From a checkpoint of a small mixture-of-experts model trained on Wikipedia: 53.8M parameters.
Below are experts of layer 6 (counted from 0) of a mixture-of-experts language model. Rows are named router (the router's row for the expert), gate (a neuron's input weights, with its number), up (a neuron's input weights, with its number) and show model dimensions 128-191. Each number is 128 + 24 x the weight over its row's rms, rounded and kept within 0 to 255.
After each expert's rows: a language model's description of what the expert responds to. This comes from a sample of Wikipedia text that the model never trained on.

# expert 16
router [117 122 136 128 124 136  93 116 133 139 124 124 167 114  82 106  89 120 119 115 102 129 113 114 113 166 109  98 125 121 124  93 121  88  98 109 100 127 104 163 135 131 141 132 118 142 104 163 157 109 144 112 195 115 147 119 134 189 153 138 147 109 120  65]
gate0 [ 98 125 161 126 111 138 165 140 120 140 158 142  93 102 102 125 166 131 108 110 159 131 144 126 151 182 110  82 173 122  90 171 116 142 125 140 187 141 148  77 129 118 181 146 115 129 149 107 170 138 120 155 153  97 119 110 129 121 141 120 166 124 115 119]
up0 [155 135 118 125 155 127 110 137  97 122 102 169 139 126 143 134  93 123 116 104 117 121 110 114 108 124 142 188 104 117 151  72 114 144 117 132 165 131 166 138 139 140 101 146 158 165 149 141 109  98 114 123 123 119  98 106 100 115 144 113 109 104 150 165]
gate1 [ 78 104 128 111 113 134  93 111 141 160 113 138  74 126 118 144 118  97 151  95 156 129 123 105 153 127 122  95  65 125 137  97 137  92 117 106 103 123 151 123 107 109 167 138 117 131 141 132 134 140 116 157 121 127 127 132  99 159 167 112 142 157 141 125]
up1 [ 79  63 143 104 142 195  85 130 145 131 127 102  77 126  97 118 140  96 143 120 147 124 137 162 126 134 111 107 115 163 110 111 111 150 152  94  87 122 129 131 126 120 149 140 140 150 145 120 125 122  93 134 114 127 120 167 151 114 139  93 145 133 109 118]
What it handles: Word-internal suffix fragments. Mid-word pieces il, us, ed, ing, ft inside names and common words, as in Fossil, Kraus, Children, Swimming, Millington.

# expert 11
router [160 114 110 109  91 167  95  89 119 117 168 122 132 107 113 106 113 121  85 130 100 153 118 104  97 125 126 109  97 113  84 127 130 110 124 151 128 144 115  96 129 105 173  81 103 142 118 160 143  99 129 159 146 103 145 108  96 132 121 124 137 136 163 141]
gate0 [112 154  86 112  97 140 146 148 160 118 171 114 141 131 111  97 157  97  97  97  90 155 100 101 111 109 121 106 122 160 129 141  88 101 110 123 151 145 120  98 149  90 161 115 134 159 131 114 100 120 157 148  96 157  72 148 149 131 107  88 139 115 113 120]
up0 [111 128 160 100 132 154 140 126 115 127  87 105 153 131 125 118 116 166 162 150 159  97  95 134 130 161 193 171  72 184 165 148 138 127 153 124 122 109 136 126 174  73 131 151 133 108 102 150 160 146 151 115 146 149  90  98 156  87 122 137  97 130 135 152]
gate1 [122 112 139 133 112 153  75 138 110 118 161  95 102 129 113 106 181 158 143 150 132 105 125 163 109 110 122 136  86 140  92 154 157 119 153 120 156 137 119 151 138 102 120 148 142 136 116 137  92 169  80 123 139  92 114 121 128 133 110 123 130 132 137  93]
up1 [180 137 114 135 174 113 174 108 137 127 110 104 173 112 195 161  72 100 146 143 136 152 115  77 122 121 135 128 119 131 154 118 123 102 125  84  81 122 119 143  95 130 160 118 141 110 120 176 138 142 127  70 111 141 156 121 152 109 138 147 106 103 130 142]
What it handles: Name-ending fragments. Word pieces inside or ending personal names and proper nouns, often in sports or biography text, such as Kro-man-n, New York, German, Roman.

# expert 26
router [164 124 132 143 115 191  82  79 129 120 128  99 141 132  90  96 144 138 108  97  98 106 130 122 104 136  99 108 128 136 135 129 167 126 139 125 160 114 108 117 122 119 153  87 103 147 138 154 159 113 140 132 147 159 149 128 136 114 125 159 133 113 196  95]
gate0 [125 135 150 118 169 125 129 130  97 149 137 145 157 141 148 115 120 103  83 129 145  95 105 127 140 137  85 116 125  87 140 100  70  99 147 143 143 141 102 155 172 146 123 126 131 167 131 112 141 117  59 116 107 133 151 135 128  92 149 159 141 153 145 100]
up0 [115 125 131 143 122 105 103 118 116 130 121  88  88 123 145 143 106 120 143 144 166 162 111 138  87 126 107 119 141 141 121 161 130 126 130 138 111 134 123 108 101 107 116  73 135 104 103  85 126 143 116 107 122  81 137 164 129 162 108 114  76 100 147 142]
gate1 [139 117 123 105 113 140 109 131  96 103 139 177 111 120 115 122 154 162 136 117 127  97 127 114 161 161 135 171 152  85 131 111 155 153 148 148 121 119  87 139 146 129  88 100 119 144 121 128 162 122  98 151 164 102 104 169 146 148 174 159 109 123 148  94]
up1 [124 164 138  99 139 144 138 132 130 170 137 145 171 132 166 147  93 108 130 117 124 113  69  95 145 140 100 144 128 147  79 126 107 154  99  82 121 119  81 118 115 125 143 116 138 155 127 117 108 103 107 131  87 114 128 101  90 166 141  87 172 138 133 150]
What it handles: Verbs and taxonomy words. Copulas and main verbs after a subject (is, are, was, have, met), and species descriptions with yellow, flowering, Species, family.

# expert 29
router [190 113  99 116  95 145  95 138 103 143 119 157 161  86 125 104 100 125 114  96 138 124 107  90 128 157  90  87 155 112 115 118 116 102 149  93 110 149 177 121  98 116 104 105  99 121 108 106 159 106 104 163 168 100 129 125 131 137 109 145 161  95 152 112]
gate0 [155 101  87 111 138 127 168 115 172 143 133 113  49 131 128 160 140 107  92 103 158 146 141 119 109 160 119 116 135 103 118  94 166 169 139 102 138 114 169 143 135 173 137 114  60 170 146 144 143 117  99 121 104 143 126 164 120 157 134 131 142 136 110 121]
up0 [171  93 134 118 136 105 141 115 149 127 123 124  92 133 152 112 114 101 121  98 144 141 170 135 149 104 118 107 183 167 117  98 181 148 120 146 141  97 190  80 145 166 142 112 119 124 126 132 108  96  77 153 130 167 156 123 135 189 135 141 106 154 121  95]
gate1 [122  85 107 148 121 136 148  96 123 152 148 127 130 112 135 116 129 121  84 107 121 105 144 116 123 100 105 108 153 108 139 151 137 163 134 143 114 139 141 141 119 116 111 107  93 119 116 176 133 137 110  87 149 105 116 167  90 130  90 169 156 132 157 142]
up1 [133 141 115 106  98 132 104 119 123 164 115 125 112 131 143 108  61 161 143 143  84 161  89 112  90 141 141  72 138 126 108 121 106 154  99 164 174 152  84 103 128 120 107 124 125 139 117 138 164 158 137 122 128 117 119 125 157 150 152 123  85 133 136 103]
What it handles: Mid-word g and f. Letter pieces like g, f, ed, end inside words after a prefix or stem, such as fra-g-ments, butter-f-ly, Spit-f-ire, fri-end-s.

# expert 52
router [116  56 128 113 119 138 108  94 136  86 141 143 161 115 104 100 122  92 103  88  88 113 123 116 130 130 118 138 113 151 104  81  92 123 126 129 125 126  96 117  99 108 154 107  95 161  98 130 109  94 100 143 128  94 119  77 184 151 137 139 140 125 136 121]
gate0 [127 110 135 129 153 113 132 107 110 148 160 118 161 179 110 111 129 111  98 166 146 120 155 115 131 179 173 140 116 149 140 160 130 158 133 146  77 113 117 111 133 138 142 131 139 121 117 147 139 120 153 136 147 148 111 135 111 130 100 133 111 155 112 118]
up0 [128 148 147 105 101 121  91 143 144 114 128  70  80 137 138 149 127 146  70 139 122 119  99 154 108 134 127 139 138 126 177 111 160 140 144 163 107 118 128 115 141 159 118 148  82 143 134 104 131 131 148 144 117 159 125 122 101  98 132 105 123 150 138 129]
gate1 [117 120 143 127 130 142 128 151 117 112 103 127 127 144 177 130 154 123 154 129 164 172 138 128 143 129 150 127  92 125 125 132 139  86 112 155 128 127 167 120 122 143 135 140 165 102  74 119 168 150 148 135 152 134 106 198 135 155 140 158 150 136 159  96]
up1 [120  86 157 104 103  92 143 128 141  99 119 139 122 152 109 102 147 135 118 135 120 143 133 126 165 159 153 130  94 126 161  94 110 154 115 141 110 142 139  96 138 133 129 145 151 125 110 152 157 100 159 163 143 150 115 161 107 167 119 151 188 149 143  97]
What it handles: Determiners after prepositions. The determiner the, and The, their, its, his, usually after of, in, to or across, plus War in World War.

# expert 41
router [ 84 116 122 122 116 124 105  89 116 122 131  79 138 133 123 109  73 121 114  65 113 120 134  76 126 139 102  98 122 121 129 121 136 100 106 116 136 120 143 108 131 121 157 121 109 137 138 152 125  78 114 159 143  91 156 116 148 163 149 128 111  94 167 118]
gate0 [106 117 106 155  90 138  94 144 110 163 106 100 132 154 150 136 142 150 108 121 155 122  68 116 146 132 109 130  97 133 174 117 116 150 113 108 107 122 132 103 126 105 142 154  97 116 117 131 100 107 114 146 124 123 165 107 117 182  99 100 116 105 116 164]
up0 [ 87 145 124 109 136 111 141 158 161 108 103 150  97 124 118  74 117 143  97  82 127  64 192 136 108 128 117 129 181 106  91 162 126 154 115 130 105  85  79 148 147 121 158 146 131 148 122 140 172  98 147 181 165 117 155 151 122 134 101 115 153 140 124 164]
gate1 [ 78 120 142 151 114 156  99 128 144 160 142 147 155 170 140 140 116 119 132 133 132 117  96 100 158 108 116  93 173 108 102 147 109 128 174 110 149 137 136 140  95  93 136 152 153 139 134 142 137 124 193 116 175  94 133  87 120 114 131 148 171 165 193 137]
up1 [ 92 142 133 118 129 122 149  81 153 176 145 125 133 145 172 132 101 108 141 132 103 132 146 139 118  93 123 136 104  97 134 140 112  98 160 146 123 125 117 135 100 161  95 131 134 146 131 117 108  96 182 104 135  97 125 106 173 157 126 127 113 133 177 126]
What it handles: Common noun heads. Everyday nouns and word endings after the or a, such as film, area, School, station, and pieces like He-ad, inste-ad, clos-ure.

# expert 35
router [116 135 117 133 105 153  90 100 134 131 135 134 148 120 132  81 105 155 169 117  73 138 121 107 113 156 130 102 106  97 140 122 121 110 128 102 123 157 111 103 120 165 170 104 105 119  66 119 133 136  87 128 162 123 167  98 111 145 142 127 126 111 160 111]
gate0 [119 110 135 154 108 110 108 120 154 134 121 156 178 156 156 136 140 134 124 110 139 146 136 118  97 137 129 145 169 119  85 134 100 159 133  96  89 178 130 109 121  84  81 141 177 133 122 140 106 107 113 120 120 155 100 124 133 125  95  79 116 101 139 150]
up0 [107 127 131  81 141 120 127 105 144 137  91 145 170 191 118 118 127 140 100 140 134 122  94  98 145 104 135 108 150 117 111 165 131 157 115 157 133 141 176 184 133 127 133 125 133 147 120 162 107 143 112  88 145 159  93 110 104 185 125 137  82 174 123 131]
gate1 [110 106  99 123 109 124 119  67 141 155 128 122 144 122 139 109  78 143 163 142 104 156 152 106 168 133  77 150 145 134 136 132 147 138 147 130 134 172 102 104  79 113 172 104 150 130 118  90 134  94 109 157 112 118 146 124  91 124 135 145 147 146 138 155]
up1 [119 114 142 139 154 146 116 103 132  88 139 107 125 156 156 134 140  88 125 109 138  80 110 158 168 148 144 148 154 115 115 142  71 128 124  82 120 133 124 150 127 125 134 120 127 126  95 156 102 151  91  99 148 136 136 181 150 129 127 116 119 149 144  94]
What it handles: Articles, auxiliaries, -ly. Articles, possessives, auxiliaries like a, an, was, his, and adverb endings such as apparent-ly, recent-ly, private-ly.

# expert 51
router [118 119 118 152 113 176  85 106 130  90 132 122 153 136  90 112 121  78 130 146 130 123 101 103  95 129 122 128 110  80 148 119 100  91 134  81 130 130 118 103 102 130 157  95 118 120 119 160 126 114 107 164 116  90 152  95 127 128 127 156 142 116 178 114]
gate0 [ 73 106 100 123 129 124 118  93  99  76 125  98 128 136  96  88 128 143 130 135 132 111 125 113 105 163 146 154 146  77 127 138 130 104 153 106  86 117 184 115 135 125 126 140 157 142 101 135 127 116 158 141 111 134 120 149 159 129 122 122 109 171  99 106]
up0 [152 123 138 121 135 157 110 138 164 135 122 137 151  89 139 164 106 131 106 117 139 102 150 161 142 130 152 118 133 116 115  97 107 151 108 155 155 115  79 140 114 134 134 106 132  83 119 123  97 143 127 108 158 139 138 120 100 139 121 118 122 118 157 140]
gate1 [126 113 125 139 119 142 126 141 128 128 133 148  86 156 127 120 118 105 173 100 103 112 132 134 102 138 129 142 149 116 147 102 147 113 145 132 112 157 126 112 143  94 144 111 143 136  96 141 126 145 102 107 166 128 156 118 169 159 123 107  84 137 169 136]
up1 [151 126  89 108 100 103 158 134 106 166 136 123 109  94 176  97  92 164 132 121 131 130 108 150  83 104  87 114 177 124 158  97 160 154 150 115 142 142 143 165 138  83 143 121 131 139 136 113 118 145 110 134 111 125  79 111  90 168 152  77 120 106 115 103]
What it handles: Years and number pieces. Years and digit groups after 19 or 20, such as 2010, 1999, 19-34, and pieces inside catalogue numbers, postcodes, OCLC codes.

# expert 30
router [149 138  94 137 111 143 120 110 149  91 134 122 156  97  56 123  98 141 121 151 111 110 147 115  91 149  90 122 113 122 161 119 134 125 147 146 119 115 114 104 129  99 139  85 104 135 135 147 131 109 110 131 173  95 140  93 122 162 128 140 133 129 188 106]
gate0 [123 134 104 102 111 119 107 133 194 117 115 162 166 107 113 107  82 117 109 102 130 111 123  89 118 119 123 114  93 136 184 184 132 109 136 114 150 120 135 142  90 113 111  92 142 132 132  85 142 130 155  85 140 195 115 137 146 157  82 150  96 131 157  95]
up0 [106 125 112 125 139 140  99 118 113 157 131 114 136 123 130 131 181 138 139 160 147 132 144  78  78  93 120 130 134 104 116 138  78 105 119 111 111 109 113 152 131 146 133 102 145 122 120 145 119 165 140 163 105 152 144 136 142  88 115 146 149 109 103 118]
gate1 [126 114  97 123 148 110 124 143 113 131 100 148 111 130 136 103 142 130 134  97 130 104 133 110 152 109 121 122 143 100 129 134 111 145 145 177 151 118 124 130 142 154 176 146 108 123 126 123 110 119  82 153 164 133 149 116 117  92 119 102 100  77 132 101]
up1 [156 131 159  56 122 158 138 152 134 103  70 133 131 110 113 127 130 133 134 130 168 144 118 154 115 147 146 115 117 171 172 168 115 151 129 145 143 181 130  80 133 132  76 112  99 140 104  84 154 132  97 107 154 119 101 111 149 127 118 132 117 122 124  78]
What it handles: Mid-word consonant clusters. Word-internal consonant pieces, mainly th, plus ch, mb, act, in names and technical words (methyl, Jahrbuch, bacteria, worth, McIlrath).

# expert 44
router [174 115 118 143 110 157 128 123 117  93 129 134 190 109 107 102  89  96 130 106 155 132 112 108  78 144 123  74 108 125 148 152  90 131 168 124 151 126 114 157 122  95 135 117 104 109  95 189 185  89 127 127 162 110 102 142 124 147 128 140 129 152 145 125]
gate0 [153 102 149 114 147 135 109 157 141 119 124 129 153 128 113 129 140 158 112 121  89 122 141 141 108  92  89 131 149 114 142 163 112 134 108 106 130 132 129 141  98 156  81 136 101 147 142 158 127 160  89 124 136  94 163 120 165 118  67 133 127 157 162 157]
up0 [ 96 167 107  99 135 129 162  99 141 134 145 131 172 132 123 142 149 150 155 170 123 153 116 102 192 114 166 138 122  93 104 128 170 138  71 129 124 145 160 119 122 113 187 136 119 124 105 118 164 120 117 158  74 139 121 175 116 139 121 133 126 102 140 124]
gate1 [111 114  97 119 143 164 149 103 140 103 176 107 110 168 109  94 109 151 136 169 170 100 130  99  66 151 153 109 109 143 109 117 126  97 106 102 135 136  72 135 139 126 129 165 104 119 151 143 136  85 124 124 166 152  92 130  87 132 110 112  91 122 152 137]
up1 [129 145 146 114 108 113 137 109 146 149 135 155 161  87 158 128 148 108 110 108  62 137  73 179 197 108 130 141 131 130 175  80  80 184 127 103 123 187 144 135 108 141  98 118 152 106 118 119 117 189 163 156 106 115 158 128 152 108 138 129 143 131  83 129]
What it handles: Miscellaneous lowercase pieces. Short lowercase or capitalized pieces after a space, often name particles or word openings such as van, ro, gi, com, Ba.

# expert 62
router [128 105 128 120  89 157  84 108 122 104 140 110 171 124  66  90  92 117 130 107 120  95 119 110 112 117  66  95  77 102 124 116 150  97 155 144 152 123 139 111  69 117 141  90 136 133  98 136 153 129 115 134 144  83 121  99 132 138 142 139 144 109 159 111]
gate0 [161 135 104 135 101 107 142 149 130 126 133 170 134 126 150  83 129  97 158 145 135 139 120 167 101 154 121  76  78 135  79  91 142 145 117 134 153 147 133 118 183 140 162 132 145 139 140 128 115 114 104 128 171 150 136 147 155 139 147 106 146 121 166 139]
up0 [100 124 149  98 106 139  70  81 117 157 116 112 149 131 178 188 123 156  87 147 119 129 139 108 121 136 119 141 173  79 149 131 167 168 160  85 128 116 164 102 108 150  80 127 123 155 123 133 132 116 126 173 111 120 117 110 125 139 111 155  99 144 102 136]
gate1 [ 94 141 177 151 130 124  97 111 122  72 133  92 121 101 114 136  77 126 139 162 124 109 121 163 105 180 132 130 181  80 100 110 111 175 110 144 135 136 116 114  98 120 140 163  98 124  92 123 134 108 108 125 137  74 120 120 131 148 143 150 170  80 131  77]
up1 [135 164 154 129 117 109  82 138  98 175 121 150 155 160 145 144 131 143  99  99 110 116 112 105 136 175 139 123 142 131 123 163 128 115 131 111 106 160 105 110 149 129 127  71 136 172 153 180 156 124 183 116 144 158 129 146  85 123 162 137 149 198 132 123]
What it handles: P and p pieces. Letter p and pp pieces inside words after Pa or P, as in Papillion, Papal, Philippine, Cap, plus up and down.

# expert 14
router [119 122  92 133 142 163  96  87 104 132 139 157 171 143 115 101 105  88 142 101 103  94 115 134 106 126 106 133 135 119 107 106 152  89 154  80 144 110 137 102 108 158 168  78 129 123 117 134 128 124 116 187 166  90 121 104 146 163 148 157 151 132 137 106]
gate0 [110 125 107 138 152 122 108  70 161 141 145  95 151 119 114 137 144 186 126  85 122 103 135 128 146 107 101 155 108 151  93 149 114 106 140 121 131  96  96 132  95 142 124 151 121 138 103  94 100 147 142 133 127 126 112  93 143 135 121 177  83 128 149 107]
up0 [159 119 151 118 163 126 183  94 135 105 136  92  83 146 134  90 122 152 175 147 152 134 142 152 124 126 141 167 120 159 124  89 173 141 121 160 150  92 129 107 152 134 141 122 165 113 155 132 141  80 117  92 126 111 153 127 151  98 107 140 151 114 172 112]
gate1 [170 174 109  64  75 118  97 128 127 135 128  53 142 120 147 115 136 133  97 131 127 129 152 112 136 123 134 149 133 146 127 121 120 111 119 138 134 110 118 102 173 159 134 113 114 160 114  85 131 102 110 127 139  82 169 130 150 113 127 133 149  92 128 112]
up1 [116  70 131 148 146 200 125  91 101 109 127 175 133 133  92 176 116  84 154 123 134 161 133 128 109 119 117 104 114 116 107 124 111 152 145  84 115 178 138 136 160 122 108 145 115 119 170 154 157 162 116 119 121 181 106 126 108 147 124 155 135 159  87 142]
What it handles: Verb inflection suffixes. Verb endings ed, s, ing, ated, ized completing a verb stem, plus whole past-tense verbs like built, served, published, announced.

# expert 9
router [130 118 104 154 142 151 130 113 125 105 150 148 205 125 138 115  94  99 126 118 125 141 110 113 107 133 107 124 114 116  97 114 160 130 163  90 139 161 143  95 149 140 132 109 130 127 130 129 129 122 104 153 147 121 147 125 113 187 134 151 145 123 145 158]
gate0 [102 106 100 126 133 125 121 144 150 143 100 181 140 136 126 127 151 107 105 173  96 144 127 117  82 114 179 179 102 125 134 153 146 104 113 110 162 163 121 172 115 138 129 133 138 136 115 106 126 126  88 122 153 109 137 113 102 149 116 103 138 142 129 107]
up0 [ 99 120 118 162 156 164 141 133 159 154 108 171 125 140 125 151 125 120  98 140 115 150 126 136  81 154 190 146 149 133 134  93 120 124 134 132 127 141 112 127 152 152 135  97 167 153 126 104 138 119  89 178 132  92 115 120 105  91 121 109 124 152 131 108]
gate1 [144 152 139  96 169 140 128 154 108 113 160 159 159 168  98 113 155 101 120 104 164 134 139 116 111  89 106  93 160 136 107 109  83 138 116 160 149 153 178 144 135 154 118 158 138 114 136 126 156 152 121 128 127 106 109 145 143 159 103 173 130  98 139 141]
up1 [ 95 131 157 184 124 133 132 124 155 127 133 142 133 132 130 136 140 163 153 121 108 139 150  70 126 169 152 144 140 103 144 160 115 110 146 128 137  87  98  97 111 104 172 149 125 111 112 125 150  76 140 158 119 155 137 122 114 122 158 127  79 161 116 109]
What it handles: Mid-word Latinate pieces. Sentence-ending periods plus inner word pieces like -lic-, -ic-, -ric- in public, relic, particular, extracurricular; also would, consider, claim.

# expert 8
router [128 110  81 147 109 128 107 107 126  86 159 119 147 126 129 105  98  94 156 132 127 100  99 122  82 115  96 150  93 105  93 143 131 112 138  99 145  96 139  98 122 114 162 116 134 109 124 142 146  93 135 117 136 106 144  95 130 152 163 157 155 108 122 128]
gate0 [ 90 121 111 105 146 130 111 137 121 118 133 125 151 109 127  59 108 106 126 156 138 118 131 180 136 124  94 140 144 148 142 103 110 142  94  91 111 121  85 106 144 167  84  90 184  86 113 126 164 107 101 144 127 130 129  99 107 158 140 122 143  98 106 142]
up0 [169 107 114 104  69 137 162  97 103 165  85 138 142 112  95 181 144 144 114  97 152 125 153 110 139 110 177  77 150 102 147 183 148  94 131 139 115 140 170 151 111 111 157 129 139 165 105 165  90 151 149 143 115 132 131 144 139 116 128 112 121 136 147 123]
gate1 [126 145 128 132 139 119 122 183 139 131 179 161 110 109 117 157 105 142 147 122 155 107  84 187 110 111 128 178 121 166 107 125 137 109 136 123 116 134 105  75 149  92 142 125 125 127 161 147 153  98  84 154 170 137 130 123 139 135 140  85 142  93 134 123]
up1 [112 102 136 128  96 152 129 135  99 136  98  98 169 109 121  88 105  67 128 130 125  98 148  95  93 105 142  89 176 114 168 127 108 141  99  96  91 117 148 151 100 152  90 137 116 102 137 138  98 141 164 122  79 145 129 157 151 112 146 200  93 131 142 129]
What it handles: Name-final vowel pieces. Word-final pieces, mostly e, a, or, ending foreign or personal names after i-syllables, as in Gillespie, Bonnie, Bolivia, Lubniewice.

# expert 27
router [171  89 112 175  95 151 111 104  94  93 142 120 156 112  82 129  90 126 143 123 123 101 136 116 132 111 144 112  73  97 116 129 124 145 163 111 104 129 109 113  89 103 173  78 104 135 123 140 131 129 128 147 132 130 133  79 113 148 188 154 121 112 136 119]
gate0 [119 112 160 140 146 134 135  96 125 149 119 147 141 127 169 185  80 149 134 105 168 162 136 102 183 125 172 110 123 159 132 134 110 113 151  88 137 131 116  84 101 121  78 100 104 141 114 153 102 163 106 156 141 155 150 125 140  76 132 106 157 108 110 137]
up0 [139  95 162 162 125 162 145 101 114 121 126 161 113 119 147 152  87 156 146 149  84 145 132 113 163 142 139 125 119 115 113 130 114 112 141  87 160 117 140 127  94 150 130 111  99 125 151 140 136 152 125 154 110 125 144  93 108  83 149 100 150 119 101 149]
gate1 [ 85  95 123 129 100 124 133 144 153 143 105 111 120 119 119  80 130 146 134 113 143 149 100 134 129 134 140 138  79 132 106 103 132 178 150 135 178 121  86  99 179 151 134 118 101 129 132 109 139 125 142 162 106 119  95 114 110 104  93 136  97 119 122 154]
up1 [139 108 137 142 166  98 109 106  73 133 117 146 149 136 141 132  96 105 131 109 124 102 144 117 115 161 110 107 192 148 130  79 119  73  82 101  89 106 140 115 112 122  85 127  95 132 133 163 141 143 116 101 148 140 143 103 144 111 175 129 133 134 144 114]
What it handles: Table capitals and cells. Capital initials and short starts like F, M, K, Sch, Win, League, Division, mostly inside sports results tables and list cells.

# expert 6
router [163 130 116 159 132 129 114  82  94 140 153 136 145 104  77 134 117  93 163 155 107 121  94  95 100 164 110  76 141  96 127 102 161  90 146 111 118 134 152 118 115 132 129 145 104 116 115 145 146 114 100 153 107 111 129 140 121 139 142 160 121 112 153  73]
gate0 [150 178 137 126 119 141 156  99 120 104  82 142 111 106 127  85 113 115 127 124  82 138 113  95 156  82 139 100 115 137 114 111 138 121 137 162 102 124 161 103 110 103 131 135 132 132 134 158 149 147 118 142  96 130 151 131 116  73 128 133 130 100 147 166]
up0 [155 178 130 136 116 177 107 106 135 110 131 129 123 136 136 117 132 110 128 133 120 106 158 132 124 121 131 171 109 117 160 139 159  92 181 118 140 119 148 142  91 119 122 141 122 128 108 108 132 131  95 146 144 126 135 150 129  91 104 169  80 136 142 151]
gate1 [163 178  95 106 149  96 138 124 126 143 112 103  95 117 102 150 128 146 137 103 163 128 115 117 156 171 148 119 153 112 116 139  83  95 152 107 163 135 130 101 149 100 149 151 119 151 170 113  82 137 145 163 137 113 143 135 142 133 153 132  92  69 129  81]
up1 [108 153 109 112 160 114 114 159 136 131 119 118 130 135 171 141 126 120 114 171 129 116  81 181 134 142 169 132 102 131 144 132 114 153 180 163 161 113 142 150 147 139  98 136 140 116 151  93 142 132 124  98 157 107 104 104  75 103 128  80 153  84 127 156]
What it handles: Mid-word ri and u. Word-internal pieces ri and u inside common words and names (Originally, substituents, valuable, Plymouth, cricket), plus capital W and R starts.

# expert 10
router [140  93  96 145 104 154 127 137 113 140 135 142 144 114  81 100 127 156 134 110 115 109 101  86  96 167 140  95  93  99  69 108 122 118 128 112 125 115 159  65 134 155 160 107 118 138 121 128 118  82 132 109 142 137 131  96 115 157 175 108 123 112 151  97]
gate0 [139 132 106 133 141 147  73 107 137 132 117 152 120  61 110 117 133 137 101 124 141 156  96  81 146 142 133 100 135 137 115 153 145 153 112 138  91 115  98 145 150 122 125 137  99 120 123 125 127 113  98 146 126 120 152 104 127 163 177  65 110 123 122 166]
up0 [134 163 145 173 113 153 141 146 167 157 162 146 135 129 154 164 126 134 152 127 118 143 122 155  70 143 105 128 118 144 139 115 142 149 186 124 124 126 128 123 125 102 110 119 159 148 120 105 121 130 176 137 106 142  93 143 118 159 123 126 115 131 105 100]
gate1 [151 117 111 170 144 139 120 170  86 109 177 143 104 126 118  98 157  96 119 164 147 131 136 143 110 123 151 171 113 107 127 119 136 123  89 143 138  99 127 148 137 183 138 156  96 111 121 103 135 117 156 114 159 110 152 148  95 146 136  94 110 129 195  92]
up1 [133 103 140 131 113  68 103  91 116 139  89 134 148 130 108 137 100 152 115 109 137 163 104 124 124  88 151 118 136 142 101  79 163 178 109 128 127 120 141  82  75 112 118 119 107 144 114 106 113 148 113 116  94 157 152 170 130  73  99 143 110 120 152 120]
What it handles: Nationality and place names. Place and nationality name pieces such as ian, lan, land, ed, plus whole words American, German, England, as in Atlantic, Swedish, Netherlands.

# expert 34
router [130 146 103 127 107 155  95  86 115 124 177  93 118 104 134 109  81  98 121 139 113  95  95 113 136 135 118 109  97 118 124 113 109 127 139 156 150 141 137 134  75 131 135 120 106  97  91 189 157  96  99 151 136 115 140 112 112 152 139 119 171  80 130 133]
gate0 [ 89  73 157 121 108 107 104 157 125 106 147 157 118 134 171 134 112  83 145 121 125 135 114 141 115 109 137  48 139 150 121 111 112 128 142  98 118 102 123  90 125 167 119 150 122 136 111  84 137 141 123 117 153 144 123 125 151 110 160 124 149 151 123 122]
up0 [121 150 104 135 147 113 123 138 102 109 123 127 155 147 138  91 116 127 157 107 134 139  88 163  95 181 117 134  66 153 148 134 119 123 172 145 106 124 138 100 125 124 150 109 103 124 136 122 153 104 127 135 140 160 117 144  85  78  86 113 120 123 121 118]
gate1 [141 104 138 166 104 189 116 103 135 113  92 111 135 123 131 111 147 173 105 176 124  97 109 111 124 115 131 159 134 135 137  66 117  99 159 104 145 140 117  95 116 151 141 145 128 118 122 120 138 117 132 152  91 150 161 170 108 109 123 120 138 119 120 121]
up1 [154 125 124  85 133 119 172 108 170 139 113  82 147 138 133 128 123 113 129 113 120 183 117 108 108 129  76 141 121 145 151 124 156 132 116 120 110 115 154 131 112 133  88 135  90 124  92 103  97 123 128  92 126 129 115 120 128 138 146 131 112 132 114 147]
What it handles: Second syllables in names. Second-syllable pieces after M, In, S openers, as in Mel-ro-se, Mel-od-y, in-ad-equate, in-or-ganic, plus New and U.

# expert 53
router [143  94  63 132 106 158 100  94 112 110 124 109 114 119 100  91 104 104 193 124 105 118 132 127 108 138 125 108 114 110 107 146 107 125 185 107 133 127 109  83 111  95 146 135 104 130  94 156 140 115 131 140 117 128 123  99 134 134 131 159 152 101 106 121]
gate1 [142 191 190 150 165 149 131  92 116 116 122 144 148 117 125 127 110 152 120 124 118 168  74 124 136 159 129 157 196 145 145  83 160 121  97 161 172 133 158 108  98 117 155 149 111 150 114 123 169 118 133  97 174 154  96 131 162 140 110  99 156 111 128 149]
up1 [150 120 176 114 168 157 146 140 154 143  98 132 112  88 141  90 114 127  84 167 154 153 113  93 112 155 127 166 127 119 137 149 146 128 125 163 135 134 159 109 108  63 151 139 129 119 133  98 109 130 102 107  99 131 128 112 106 119  78  99 121 137 137 154]
gate2 [168 128 139 115 144 129 139 152 115 140 131 132 156 143 132  98 109 187 117 112 127  89 116 134 119 121 122  93 112 110 117 158 114  83 112 126 139 113  93 149 153 160 108 127 124 136 124 100 169 116 135 158 153 127 122 102 165  98 122  87 124 179  99 113]
up2 [122  87 144 137  73 173 127 144 110 130  92 137  92 134 110 122 164  98 132 167  91 142 174 111 100 181 130 130 166 142 107  93 112 134 143 124 147 150  67 184 148 141 126 135 146  90 130 158 139 150 175 102 147 155 134 163 167 159 140  98 125 163 107  77]
What it handles: Two-digit table numbers. Two-digit numbers like 19, 12, 27 in tables, dates and sports stats, plus the piece ang in quadr-ang-ular and Bar-ang-ay.

# expert 38
router [151 124 118 141 130 162  75 119  93  73 158 144 140 125 116 117  90 127 145  76 120 123 138 100  95 120  94  99  89 143 120 117 127 144 162 131 131 106 127 116  99 136 151  86  77 128 140 152 129 110 103 159 142 124 160 137 108 145 149 140 137 132 141 130]
gate0 [109 104 149 170 117 118 111  81 150 100 104 100 143 146 112 152 158  92 118 152 178 118  99 125 156 101  84  85 147 133 116 134  76 133 133 157 109  95 136 144 113 129 118 119 114 129 158  98  74 113 122 147 107 165  94 131 123 137 138 154 134 125 102 150]
up0 [142 143 145 146 118 116  95 159 106 147 169 128 145  96 103 156 144  94 117 102 114 127 142 129 123 134 111 145 122 122 128 110 159 139 120 142 152 143  94 107 150 156 143 128 134 137 145 159 168 112 176 105  90 119 154 128 123 118 100 107 139  85 107  67]
gate1 [153 147 159 149 144 103 123 105 168 159 152 192  90 133 130 138 113 169 145 110 161 102 118 100 103 134 112  85  97  93  96 146 123 144 123 130 170 115 126 190  97 124  87 132 123 114 118  97 129 102 122 123 127 140  93  97 151 193 136 145 127 119 150 132]
up1 [109  93 127 107 117 157 162 147 130 117 113 129 149 106 151 139 132 131 133 164 137 143 114 130 147 164 110 163  98 125 149 117 102 116 141 123  82 149 114  90 131 137 115 123 103 163 119 167  92 135  93 110 125 107 156 165 145 114 156 109 134 133 103 105]
What it handles: Word-ending consonant clusters. Closing pieces st, est, d, rd, ist ending a word stem, as in earnest, Against, investment, recommending, listing.